{
  "n_layer": 14,
  "d_model": 192,
  "n_experts": 16,
  "experts_per_token": 2,
  "d_expert": 128,
  "d_shared_expert": 128,
  "activation": "swiglu",
  "moe_layers": [1, 2, 3, 4, 5, 6, 7, 8, 9, 10, 11, 12, 13],
  "router_score": "softmax",
  "normalize_top_k": false,
  "routed_scale": 1.0,
  "balance_loss": 0.00433,
  "balance_bias": false,
  "router_cosine_scale": 10.0,
  "init_std_router": 0.0188,
  "lr_router": 0.002,
  "vocab_size": 15680,
  "norm": "rmsnorm",
  "norm_eps": 1e-06,
  "tie_embeddings": false,
  "optimizer": "muon_variant",
  "lr": 0.00249,
  "beta1": 0.95,
  "grad_clip": 2.0,
  "batch_tokens": [65536, 131072, 196608],
  "seq_len": 1024,
  "train_tokens": 759500000,
  "steps": 6562,
  "dataset": "wikipedia_en"
}
Below are experts of layer 4 (counted from 0) of a mixture-of-experts language model. Rows are named router (the router's row for the expert), gate (a neuron's input weights, with its number), up (a neuron's input weights, with its number), down (a neuron's output weights, with its number) and show model dimensions 0-95. Each number is 500 + 40 x the weight over its row's rms, rounded and kept within 0 to 999. Numbers have three digits each.
After each expert's rows: "comes before" lists some tokens at least twice as common just after its tokens as in all text; "comes after" lists some tokens at least twice as common just before its tokens as in all text. This comes from a sample of Wikipedia text that the model never trained on. Tokens count by the router's weight.

# expert 3
router:517395438538490477523509459498526525487440427472493432474490502463449513419561473515500509478540547490520551491491485535458470494583579529459415523482479494454512535526498408494515506516484501508513532481475584458469541471526517497555448559501483534483487545407422554466526534486546596503
gate7:524567469480526537536462508469465417537532461560469499593493486498541525496534455535595415449511557515483469424501516541555444510540483533487393442508494525510453496532545486475459493424392504506522540476515479516542530474511485469543500523516454523506457506494528595560474552479506469464
up7:457513505507524482468568531541483514519472498474552491533513472572498436486518525469514512496466434487554438579517532513551431506502505543527483581564494494591566547484550468525557478504522518485582480508550485520487532513565480516526502436542474543519452480541542408534504447535548489522
down7:508473476488544450462515538495433459512472549494505454496509504512481445416453552395394507519464504519512566438500508488582532501601607475511441521449536519545545415449449471467479490528514483531507477491552499462483524522469529478508409494437525516500541522511463470484541507472527477525
gate8:524543480494574534487556481462498489458509479490485428518504498486439504456371439520486426527460429543514504487472486464426482502448489558472521528512494408519559468529539569465550477549546522467516456525519474526491522521468489438540499465544490435495538474483537511521456409567510494481
up8:512448445487493476477398481529531546459447482539523467460549471576423488401445478534553546424499452507505523466520450495448533453536497568519520511464475453526487484515499537458541485504554439511550464577509421548542495426512552531470478494456504457539435500430460537545416422550477513516
down8:411495432511477479512574458467509533489382510486492502459504435461516521516507531461432447479467519438453524460503487493540410541550544546486538516556521500514524475503548453476553513586495477483504490520535494550510479472560472464481416478540475539498515475540448515480580510416530470575
gate9:517463524529534503494468492491565536447540532500454504555475517551476498428446530498435479521496500508589501526455469519466501491513487545481507468522452457500469529528565466381527491460420561385591535511487523489561594457538534499574474537493517509463504492470470486557453459512484514459
up9:529490441439459449493526531467475421501446416504492465490409493463472468479483530516518442590488528483450544503493550550515447486491508583524453517450504514461440523480448433455468517490504490469478499425443479454541456587406498543490526569478491501518544493492484526504470547547510532450
down9:458468536479477453507509480521556491487482519537489530548492503579484603469516549555534495524478560516473464498517470471485521570517449449458435428564589501508589550498430554479510464448568490529486485605561560499540510507567523529461473452496514515465446521424476535501526492520429457484
gate10:471488506523512500482533570544489440480391441487555483523525469501480532503495576529503487477534502484502433502509489487500468509427542535468441464455591493537416464473498556507512522446485492584520488513466507511475488499593521527462479520521512543503541517504465466485508485578492535451
up10:502545530480518432486573493531470486460522492507486490401502463508512493500465494476476522627546495478515452523519563520496537583479555488506440469469503508483507468566417425537484449460550428443476523542543534531496566532519505509511518479532564469497447538479470479541504559496536509527
down10:485427514525455461473515521520491517540492501534543461515455431585465454490517494516493579558440543447471512509457499444549444508489512554483548526488494461451492466518520423460485429493588498481518532429419468519516561401494508579469547479481489471519478520455530595489518533504439501499
gate11:497537525392498441520477512451501533475432485497483470489496508452545503451578517545563518482589544510536542455509496471538487483439580465499547447570467497475484444467516447482533483465523509542464531440502529479490496515504526456513484523522469513471429528501439575476546450472442558447
up11:534551500521633498505476484502517543475516513462439559451550455525456541483434550491456515464469552484430532492489507452476513496507482489469471482550559534462429459511518541548567494494582475508491470468473516500458560487507498528544550543485572454527489544496410531481571482515524515450
down11:418480558426507508506470444470544454511429449462505482493511495517486466559537469440540464508475579451478542585528442536536497483539474491446535454505510493491530468453419429545469450542486439522539540478513499466516555600580496409497515514480484503467563542497432483452549488495483460443
gate12:490520438420504471505530554611514510490523514490520532463473510512463524560428545433478522439484515490531527539453479565497414478534492515432474480516489502487528494471482460518504475579534456517465561560485455483456458498478447549508605508528502551482513456497458483501551508528470486561
up12:509472479501457549461528495496490564522569450497509497474508573482502578501486504507565537565498492464494492354482558530477451512534437478592493501482573549447458498516481466511512443409487555467487435471457519493505550446510483463549539483554535583445435522548484491426511501419487499535
down12:606498538495541474532532562512408442543525473506475479472474531502507534479616474484516476543445444461538490542493522432460418574495514524499470406509439455538528522503484519528541449567558564490526490503441555493529488549535507513521477510488556515499511404510488507502507455533504478521
gate13:477533461485435440553461468542470533535526430464533476448494466504545554552537439516452499508456506492512511500480521533455484439504493493551487545498458483447481504475510485491470495460498592490489387446527470524565501514521514578516481430525540494482476539429453485514573436501452485461
up13:516504503489496517538472473486508482531551472427509529547486512448526512488388462511577584489586477590508553540495547501493511454530483503409460598471509517519527446540552522469547519511476491572533517498491509480445468504502478463455481436565461496442480521556484555427501553478398504437
down13:580562474468603492550553507485520537554491415473529439535455576557510453500458414488480549539467467492501567497546502423466494522458485421466515492433494422540458539484524461562465495424510543517464569479435519458446530448507474465473607510485471515463498466509523494491473451467440510507
gate14:485535479525478460502513480491470485524600488462439461509539527487582529540528544422516531529428585519486478466479571448482426458471529411477540546515516536513479496525501554508480530490526461531469489432489514463600509546508524516451440513492456568494486539455506509505400471507457531509
up14:511516518505509505531540494496457502498524516501503529455502536526451408470471533510476507499498524462467524484459498475478476553468472545492512442470468553503576505421514483577421532470573592463504545497529558425501502469517547457460436459512452481447496497507483437457539507425499490526
down14:462467422525476553460551535445555492500486455486514492538517440443486502498501486461496515502512523480453509536475521481444470504556513587444491525488610534495483496547544516526601525494508497531444585522426453556482458515548475475522533478550524512510468501498471467512383545469469575528
comes before: ":", "-", "\n", ")\n", " (", " /"
comes after: "-", "–", "\n", "201", "\n\n", ":"

# expert 6
router:537492488462478440447510466532460485501511455549461516499497473573497486506476528504535474494546546517522411555496515470486542502473424416510489343487465564524524515539530512509473481451525511490401457421477502478468514476478513564480512543457489487482468473550496527521428477528489467515
gate7:625490518496492485493494477452493483516471482564499433520442478534451424513505494494573566453587511448534450536449524552511500463493469513544507542486479541503447457539499419554463565449499505555512527498491521443492535411523551507564465519578478524494556521475519520511457512452470486446
up7:523449487481476487476506553407543511463475459521557531567466521536512475495451535403572524545454545377414524464567535497538564571468427507444520490503454501471532529482530536468509562482444560554526526507587473526494482467475471516511385467496501424495528561488480469537509540487487457476
down7:517519450493572471480479494429532516530496484495515426517520501442434503468501491417488576469424387562472513525423480530515438439489514572462461544570522483526472494424520475446428464522450501523512544443522469500475511454521501498479584490512464491480524468512568410508486555518515502468
gate8:568563471471487460481409515497546421537528504577542447552511544492546474522525498504470509486481560474566489508453517452542543543568562498492547465585455489522421451545503486489497554559524489478457531490451437574475524497475515465493435516436493516459530528473511529464497501473444575525
up8:454510433471558603485479534532457464493467541539480494486489450440498543542491443483516453510435478430481477465470491458517551506460484526456497524518553454476506439459526503580541467550542569488540503514545489503508453494440466526457489547524545517557521521504434523508593507444555480477
down8:511500550526501468429449429511482459490467573483478447493532509504455528511534533484436487449521517495499498561546487531593511535487486475529563461462509533436504499514540455620515622549481576515512470546467477509564538490526505483453455508517458516535521519478516449528570483535530498548
gate9:470498444489482514492512486452556538544498557553451461499519500513516569523444427563521569473472524452496494488483554495478495512478486471529486529496513439574459506482496543459579475492499496484482502497455540481519461487474495510480527459425506445488462498541485444468474450473545478627
up9:518522528483562462484567507577541464477468547459550568428497564514474466484548508483475496479495528538465546450533348448513478400450519537408508482449481493526458485543571476442458478498556423589525494440463502492541463537522520531492472483536469554443519497489477449544503484499480510528
down9:513524482549483514415502483490513453494554561585428526470548551576550505483454477503484515493542573509428550518478430562427518573571508505474463467441494496506480506527543506517517450443543512533488469458492531573478543441467554522491468519471459509494543537552521514485492616480501524508
gate10:503541511446473553502501430567463522453518470493509519478435358452535498516489508481499495507458614546506472475546463445546525476474495447475531499414510544494493546539457499514433621523463554570472480431465485501455538472518491424479489431440510537487520448430577532464480496547456513466
up10:575466570448500545494481549510375464498550488525543425522512489492502500510524452565453561453461448555473510470515546562432548528517499499526413510437435449515442454521487497460474532407483451448454490457542515588480504485510489497530482558537478476472529481477474492575534481499501472435
down10:514489528517537448511490532526492570523484441462424546429489500551539499478497554515566523449480477532498480561532468540471468484516486520435514495540582484524488500462502541513463572533526492544496492527448514448445542515449520490459510503539586560480556465468457505468527498450514458520
gate11:523502506440482442528403469536576436507523500520465451537487483419547420546458542531499524518471581532553506595486508531563508446456473440586499496592515529464489439554488539556487511527492580435442458528473475521520474521502535487477409549449529517504562570542519591511518513488547562492
up11:493469509521459579482531524506556544489455429502429470472487506416430484469431475495609493540557523455474499467579564492524498581492529496517465499495498573491481417555425519523501482561455520500567445434546521477529520567484550480455556530468508425484507514489516474477466456511509459502
down11:511515492446476467440476594391485542480496513481474468524567583511457512509557561546576427430496444464503525479538435470488556513514475449512527456525507471483506430455506527491494559437584495559472512497515485491547532508517480492599516514482466510501496496483538511434553482448499514533
gate12:529503507505540554473525540490447536519540508473419478483538459519530508495468505499444519455444514544562541576537450491484536535436524550507503494578475530481477431454466488412507477563508471563480555412521470402497500533546450461493488511430503510519569456530475527517582491503516462503
up12:513494536535442482494515517475505510448539436501557541466519519490519507446506475454486543547509494475492533480564449473396509489472535486524475521486578536496510463505523427444510484565458461551459515471429515502491443486441483476451445479509505545452532450446533495490553482533514563543
down12:523453462512478500456485500489502540486581491510458447502521492512499466506506491510468499509544484466482493473553513485467573560452504520517516556441475535476550454509524458460470506515530572466498560522497468422441533544588527495549431432525502557445578567520487577493577476527498569518
gate13:490479419514536501463499486518499560488551507464527483449509484470500368460594455493525490554433513509506535509535541491479420442506510489459459469474467516449489543533583576546449497524544555540556474404494449542549502461480553474510495501513537519515485510523488495542541505560426533559
up13:492494450482519497450612470505453525513533513447557496487534506420494436446461494483530591564518462519539525462462519498495446433469417500504549460451485437490549449519511516526444554474495528526503563497513442484532486509515519552508442503531467514473454532482432542573515514482478498521
down13:443462472438501506489568542472524464454502506502557509532525481524553513530461476452492532567522463437427547506447533474559472478537482452515398426475499476547531493499510423458560500459425541492482472436533484511426446457519396456481505463526477549482454470513454408484507533480511468502
gate14:473481456535518540473524534453566555518520514533494539520515416534474494464532526539509473422456474439446455505530461552536494448421566419464529473491490478481512481484463489436508563542420505526495472534537570529529526434543464462517427425438472482443547486511485511421454512531468507481
up14:448589480476502493493573448500526480497472489550515475453547558425553394492563530518453512468534483548487577524512441428407544504432480466530493473505488529536488495490544485437450449500531481460498530445446505460546506504507542421462516562547524504469490491527545502564489519574508566464
down14:569421472520510512454540586494518462543476483448440509500546525483550510467515578513476529473464419495471504526562503528448493523470447477477465572406510519460515506487533479477467520547475515558477500530519426438500521515481566550552526504471515492533506477454497570525518529454587471507
comes before: "1", "201", "0", "2", "200", "3"
comes after: " |", "|", " ", ";", ":", " in"

# expert 15
router:526472484542541489465528491533475456520505553478509510503492497489522555557514426462567538553491464445530450485511485519505484493475605464452475447385497554558559440436505439536492482496470479479471508473422519513535535531505525539494479496494474395456443468484529446468449533563394509459
gate7:481404487488458496472503522528518486469436490499491472557492507521548505481597557459482530496573535469556450545469575463491555425519535564524545469456461491588522463484512544522406520506520423537489491455462435543527494489511482432458423487524478562534491493514555516504526570474449500485
up7:529392580489502423472569508444453521489491512528517515523463474517530577515464512539500551458452490431435440507493516440458495512474414519474446451465487483583505522515465493532498518440445447519476465554448551539535441468487492436480516524502490463530421452505501575574460490519459492419
down7:551453483497543482464489441471508520585532516585484416584513458515496519548465521597509510502506547512458489507537492466463502530476476369536406510519522536509533477499417500531488426502498461519486572459489484550524455532567478507469533470523474465484538508533518583473485503527539414562
gate8:496486521539483507462534530522488489538551531501482519479512540420579532459486453497520575510556535486499484482523406456577550585479533478475499503500554477445483466502493560549512529543489491437564550471423455574475537487507517544519458449493419487563588446553489512478477454475515458521
up8:541482467536506553527513425466464589493564573557455484453517470455420490518594591475506486537525563511531506472478542488431447557504454485562567455513592534445501457530462434534527540494565445571471536541504527463475489489506498485457466511543489477502449536468484488476510494511479476539
down8:466534573477504476519444540493546474556509457518498479584552499410472579427458541480435494502489546453451485560451483470474488510507507551411486512607503439476489442541506489488529477494514564442547497467486510459475493542507524510513447540539524486489567445550468485488457528545477551532
gate9:441521496542538507468545481572545430484474433467389469552507495426528452447464522477474490426481497470558397488442494485478514517491543521513539499494566474431472482501476504508529537504525589471476500473558524464468481497473454432484451531498528551509505475496509549486437509564482445500
up9:502517509500542473461496512507512582533500481494456489475498500461491458472485471499527457526485490448504519569505464518515540583532493561527591479453462403512514537489535482415530557555519462548516552515513473535461555437484449608521444499565505503580470533570557491591479460507491490469
down9:459432551495445482459533480476502483464473515518485501488579477618466522524526558487584471530450447552434470508434509456465459469547502576535513459515541495553520455558508533534553546528555514488542504465496479465525501467558505450478487536506487469444561442543528483504485466468525434475
gate10:501506476456573440491467450446594510500467474437479445482507535483584558513452504566512556441479483506481484524427523475490499489486499544513472453480522458516450555500529567569437504456476468518489475454519579558470469443511455512520512532456502592531442485453553563492474546475458517508
up10:567497465563516535423384571533445507522502498490573479473520518489460514476509491461469569522485434530467481533512476512486572479494459471516515555572508447480415466524464460489561529483494483494481483436537406527450527512550548481457470479528521481517509516571478502527536448450566449543
down10:500523487529528517532559530449475518523509512543537540488512455475449504488485508403446535526544524515480488563573525505535526522536455397495448488478513458510528492504446527491585584483512549542486381565593507523538417518512544468518509535463496489517553526488572441422490507494526451523
gate11:406442577510482544496462498515506458495531409534496508457571531527491487543482463481548459533541541535525516503529494467446516507515495431495494552521471504575498426499492486515481516406467434576439477554524509544555512531532539515519572572527504521472519497460466596510484450480486547472
up11:508497534480494475528489512436540527552500510521437559516483453462552457518449470548455446551492464503512468541524492526520534502447548507439482571416518452453483531467589496550469482474483490515520570507464443521485553531552519556497520476538516471583501550514507469497488515551515438483
down11:472469525438442460489511471465459508473548517467470542482463546489478515442438468447465542498436480477535465507438514561586508512458573549534465509432475518517456543493486539445504545510518502480510605449450592430438523499524445488525479568509490546433461440570510470511438488485468457496
gate12:438460466442555528515458512542505509507568486447518532543468436480500508571469445473524465403500482506499578506450525490505486567522403497506483532499491531497568559507437531569532595431491607516496575511544511584463530464510505432538501493557496568535442506521428482449501563500557443510
up12:487419490464536505509472470471516488579536497510449526551402479501523517531413522509526544491504478461483453497426483578505467581518455481467439434500490520474483476498530513497525435517509512480525603494438581476491494533519545532492469452475498509546409431491529477514557528486444477518
down12:522510489504434526471458476462421501508524551495512538530450533511495558428500484500583484511460467480538505548503486430522508521488505507529534497546587516517523433490517443448540498559534509479469542518483443533567467498512454533486452492561498467537501471514538494488453496498540459562
gate13:511507450481479512513518502543435471521540471458400550532519487470487580621467442464508520487456444499566525498532489509483555482502439589463492469541530519546511563457447564487445482436493488498442554491440492560560501536488495463538498506437489499480513571455474485506490599439443487554
up13:530530542468492546564533504510418550505431460519522504566512489550526600522551535429538528504465507492507495435422485399543506465523543539484516443525432546555533490488496515495527509472508500525524532476551428548565469566487527523496559515528553632495573441501510489549458582478437510442
down13:469449475551511517488535494482504426560463538508478491414461502527520411454489446412524508517590457525494538509471479447512493524535530513487473513486533400505526501449526460488467493547551516511504478510535579446513505452549508537447571460512526463579473425576473456510507552550506473461
gate14:526536532505452495456438583545494406499474454570475471531511516475497507511469488484446501485503557470500488501509422527502493557544499558468506459519529489495495454439543522489507554527545559469551492444444541489486558481545506552521495441541499470508522458457454548457420447432484449477
up14:513571534507427529478470465481507580528496565463507487551456475451450518511497512489510564537498545524500460547455452549523498499490485518522513436468474464508483551565541507514470553525466424501511516577537524525512591509451501481523524523491549479443416510567491456512476401455455490552
down14:497546472466475512528498544552467541440497554461515491453422538427492471441488536481478532511404566545528477438484484455522474525447523519545494441452443432492536554507517529465499557503550555503519448519371495477508473512477456478568514508538471533448537477473425463483606521480576528471
comes before: "-", "|", "1", "2", "0", "The"
comes after: " ", "\"", " (", "1", ")", "7"

# expert 14
router:471512472492533492436440510450454522494519462496524483499467483439525483549526492545463543564561512448509557483531468523491539525580469528512511447516468541510508490451502508479513475491579446479570553496498488530475467553534482488543511451499544562519465470545562533453464460523523452525
gate7:533498500429470424504446561432517491507522503528524491484544448451420441429554499551446534578555533563544525487493484453506547533504463456534504521466413448475481416470472509491481488471517471527535484520444498512536470550555485548510469554497438487552436545460460481466528505473531517501
up7:554514483481547432535435532405533551475496593484532523521475482486432478492499487587485502502520465453477538468501505590551424480476515471539470491508493462454457525455518528542562485570526573509447460492543536493489502521572502520527478478483477420495550538486470480490559506501543485481
down7:539485467532561586472506442581538492479440539473518491523493494484499468525494516566504445540477486461530532532527356539451481505522466520552602528480458520471549525487502476541487435456480495486522491533459547467520509473507498468507554428489375488502527451469562500474518469535518554526
gate8:476401475529445474461489531498445530432476543553534477511511557460521526553515492529539503515389506493546516457551460532495540477514541521500528464458454506488433490491551513501449431501481448444477500555493444548491522450445499559506511518478551444478545419476478511432496413517508502465
up8:544521441542467463464576556553496481486508484501449566561552504463503482506478441527519534560512533448530516464523524503449458467501467554445512522478410451494503559510506547524541463528489477511489463540443388415465470510507562441506487545522479508522534428506486488472492465510503488474
down8:542498492486539515497438480448518509440507516594565495441522457499508532460468524511492486497533525553543416466497436496447494509496475483555519455440483557506481479405508539557463475513535502456511555473482516523544564484570485408532530467455496509528518512512515508526507489565484501506
gate9:504446489561423481506496529495498451459480457488513532496459509482537512480514408519547522516512489468559572533520540516486488509578495512525490574496583510523453513608522502543510481478499536500500507434535464584464532515534539526529492528561490504490532462522538458459542502533426498509
up9:571511537556516541539436514569529529510491541565417515473531539526458544536488561476462479473457484475519479487509512531497484443549552468538491514447491443519571407419476509510520495474537502524521418518468602482499468502593511512478495469474471533520549539550483471510488539479542444450
down9:476490507426444458498600486511485578471480467501540490479505440491447472506547512601554541525469527547474532558520489479583479556592470536524518525520525497442480555569469462510541521481480543452477503481568522510414569463465497503515506500570552513483517436516472488561487492500472477446
gate10:530520519460435536461494499516521542489424489507558568506523491465500497510494570514504552545566475511504426577469498473538455419463455549493521493502612557483474414561441489542493518523532494408511525494435502539498558584553493438488478454479513463499490442514551490438419482519530499524
up10:495511550394450492503560502510450553466486447510507509459528477503513508484586511476473517519540502519464425514460486498481425442561495480508433475484486511518485464500509417471470510485548519468425575516531537501487561499552558554444539470477507502461425457479514498460474517555513552588
down10:588523485524440547442426467416459508482465579520505510474574466450509464578470535432480483513436452541542497445528539501472487528482509537537510511503516513570488427468457502499448513467566476494490503457482493467504494568485519486530451453527541525524461500560475491446476496473436492574
gate11:481481503467543466495449473519485533470518493470527421440562525501492571463489525469490528470505531481544505497428531382518492476521493454506419434533564497445463521431495569527539543488479517503504513540561513462486517498437459543568497529508535467559521492458588449485528534521507511507
up11:501519485500431506494508527441495507581505470509419511523479486481565474528486454520472455491406482603515513490472467527499525493512524508500493528507475617574489515443508507472438525400516522481499408470533538497510484518516525556554480470562457496504482501497571434559505483486610511508
down11:535510499484528457478498439536521436457505602478547441502573451477488554516524489494405517518500490533488484489538548518530477449539490433534533452482494443486497478394437511507533481545509453504496484394483497460448523574568483432516467442518480534517512597495471475433481429531515451477
gate12:433553510542516522539539451544519533499517461502418561560553510455478466545464435482558440557475491481502504470547456604604497458554600483522532494550468552488522528534476459467434542522525513518533440518480470482604506540466558527513425540495489511521539484393490462493490559463499537410
up12:538509513470540525410547513512446501560562507527546520413537531505428474461409551539574504437570469508514519511458553537524549490493552581475491529516467561473440504484508426452573502544473490536474518476420473509475519540478477553470501480504519506529531463547470461468499460489437446451
down12:555479508527558560512480529523468484498512434495502559476463542484509500489421470544459516511526429487455450506450465474520572494483570547440439540426515466454457465562529521474509481471420608535537485495410459520469491493506473475508473469526489430486554522452497460526602458508482526510
gate13:482468509476425495494434426517549552441577445563398489533548501503525456485518450547538505531500490514426448453506457554445471464448579523537472502487554470537505523577441483524504537550546518558477507550503549481525516574575563442558490507515507534536485446495524495439493505553485530445
up13:486544476520481525450450493502492532505500513503452471531498532555516474480532486515555500492505468562537452491503554513501537547435528583517537579499488561449488568480534586628521460525524497491486464599487435521621517508491492517548538530603468526533537443448486463565514581495467415507
down13:454503505490438563483494431546464503548473554535516487468493535486434549513503565437477536601476493432492515512478512445520517550433497530500585531455513458503502515498478511468468497504488520474490498578524480513543539546514508491498430510476515515530471388512555482544498515546509470552
gate14:555487440574438524451515505456559577592446550562525483508483461460550466471454512481528543516452579521447443434509506566502507564490481546500503468399487503473509530491431506513499569452523456437463517441487470487531454525515512523588455479501594564511494533520435568475492516487553528494
up14:488521477424420562559516530510511488469444477502498488466526452529490515490511484529478487504526403486494558414579528539502500635477500598546580429457512442534483515507550514446479485535566500549503494565521499491533548499461507459443493557515431504476503499484553518462554467526589435444
down14:507522592494440555499476521554526475485524453546492513493464511553521456497451505436484450526541512507572526495456479519502524530498464612431523478502493517485535507550473536480483514514517470494440520536478544526480512437482561472548476461476525490462470508498484493517445526495522523551
comes before: " the", " The", ",", " he", " and", " In"
comes after: ",", ".", "201", "200", "202", ".\n\n"

# expert 13
router:486521533509497538440560507533472522537540485502472493530412465496490524550506496445471488528408518509493417532423477493446514533428460511555470470600512351498555492460492536486499484535481502444519563474407512520516546480548566457436479551510437518434478530448488474494462488532549467520
gate7:514572443495496573432533564517530472472571487557466502583560444483451499546478531448463477562454420442507499528504540479527541568509509472540511503489561468514495493484524449502493562474504452486508473561494477548539481485474415514452499439523511474499463515480464532443489473509516450499
up7:528517581451558473458494456526460491540504547579490529445485452476532504558491519499547505500464535518494475573495452484501499485482455504526517455542508491452518482544458493459470477447481512532514535529483453435591484501470514482516515520479504490481434568435541481449574525492531474386
down7:482502441468350482468528474514469563483476482484502509469517464500560532429515446484499445496501471521540476453455428562507461470567462481506459489512444430483550469581546537408503516524568557522503503488538502483489560560512541512484476513522533531542577468515486487489498517479425467523
gate8:501478509416451511492499528528520492485438560553526510473471454490481485460573549524525565529467472496551482518429509499429533460509484573472489473447563522471515458455496490445506400473449506419491470514406494536548432542532467520471542471541416495470478598398468524490479479524467493488
up8:422512469436513499454476507435489539550488508498557544486507542479481465522540502509492490487501432531465512488459517447528479506440610518549402540532513470617525478461483453456427496483461557451499429579471521567416471466479554553580505451572492544484566524485521408510512492509520465478
down8:477469509513544498471525460497503506459481491535522471500500458482527490472544460470477538560463414515461546435558524550442545486484431428517482491525439491505539577509503492500413524507476462501578452545485568555495485507559518506492519419439370523514494502500482481455435528545575501410
gate9:495528539452477560511552485515499544448501497459543588483580470460473461504478505478500561503486547511465522519564485515392462456456519487516562485471511516464525438509507424572464565497481465509472456467462472452492518522490487550472458518516459453426562534531491549528470473519486589518
up9:486512458533470417527571522457534473533482529465583523429550478517467531524502519478498515481533501539474476498431460549506456547505494539509512474544505526468449537493553424440488568533505545527471514486448563556535459367464523514453509503508479424502512483520471550425481451516519475546
down9:500585504520531554482518535496522494484472539495532605496535434505491514616491573577442500524474490581495446530526538479506491590501510459507552444495505544509464502470512525511460479483495512475546521428456505510412439484511569510502529485495540466400508529482542451486509477494525556533
gate10:472513498477536543458438447518520571517586419545495465452488515498433498504513509479470552563515491554521451469534406522518463583501486528522512527513422500445514498466413510491500493499490434458549469473510532460555525486473545482431530531581444485546446474417486556523576506496582548503
up10:445554520486475485461486587506496471570447472508490495530606490504506481489569442454543537545470511476543522538445536504479438473485517462523453540518574475521482466488533445494519544463461548470493490512536529502511546558458530515510528464491466455548508509528551533528558532475480499521
down10:558438469458581485515518545482579526534438450491463568546530488492510471514473491401464499493548503548470479527514536489447515471472509575445568564526503478504507457437528493486524432498448513544518536583558573509554466491456534517499497467442511481518467498464447444485468521460429506448
gate11:492538537551605512602486528458457483551450508463495556531458522493504486478579529477524526465575496486541459420549521529518454522548538490507446377537490408486547488507482434527534487480471416514484546510534423546447477514483535532511499484523453449480510480415449464482525494485471521523
up11:510540485448495535439534514532497452477407542421521516499448510529466431560489514537530496543501502581516517475483465414472524530456449492474503482450500506536481503531497509504461481494542471487563494474470412492509536529501547494463497480490569523518559485441554511603513467510463586458
down11:461479491589511486447455499539473563525557519488510511520508440444506528532488467485466471529470459500536485530511492550545516475500501460483473552506513533507603463462500576488459504493511455530472493511495564527450483499574560469453554486564452560510538500478474563446497509468526499507
gate12:484600559500489516480488517551470562487461478491460531544457490509563507544418488499503423500551554608536444456479499498413464483503531602474414547514451549430440480495499551534471495502458428514481442515446492511514534443471495497547546555489528531518514491560529536491569536515457429534
up12:466560567476525575543542564544461474546565455547430519521538573517591504457449503487489458483507535465480500463461454475557517541473491530542541487430491522542536429529457496487505433501473507486434406442510511548452458506488528496485463485512477439528521446498529501479586557510498457532
down12:465533572518514549556476506532456504577424523502514557583491442506496449580499517486561519499449576540536518496501482545542485492466442490521435502484549483590442512537452398536473479493442504460510511404513527554549469516493502500500402530538489429573552570483512464505557520487551512510
gate13:427478498502473399541510509494488496409412486579499485454553490509462488499481439566489568505475506503462484451487506527490449455565471473444450482568488500491508590490448519520496450532504529490453508502457456450559523580512493463531524468540525535458450465455466498489502542521463520450
up13:433481523432532561530505537552508493534592480458512534435555510547490498519523498425497497532522506474516548530490568554571523453511536491475531549496475477454475444507543482532522465575470493525472514518515539473548502502479512518463434422556550483531511449527494535573547487465456503562
down13:508502581480422505489532534549547510559459529542498524512531513474475447531512548477429493499414451449531498521480468549517483479401563540505503516553515418436492394526508479416482455524510462430568505470486440546498514487431574508546546482547498419539491550528514573548493540496472482528
gate14:451510532451488488467488504513589554380516544508517479453463558559515545501534447490545510506542459542554453529527504472527526489430469475450493547524505492527530524548477469514474501462462511519434514573486511531495440464512498492503516413520473501517534518515554504499528459547543496502
up14:485555477454502475404456479468535497522486503498530518496514499560463507498472549498454510516500563493579565520515514481495428511498494498487498461549476511498480509518467508495547483545593497462478531493500483492485472430491556518432492505470537489496480488577483449532489535514505545501
down14:510502447411499495524477518396560489514531488536511529548508541469489480470474521548456523505528550475543540549486454464511470431562459506534500485528460549526519516492553532429595537476524505535460525441527534517493487516495513575519449450521555469523486524510473527490493455529543517529
comes before: " ", " \"", " The", " L", " A", " D"
comes after: " |\n", "\n", ")\n", ")", ".\n", "1"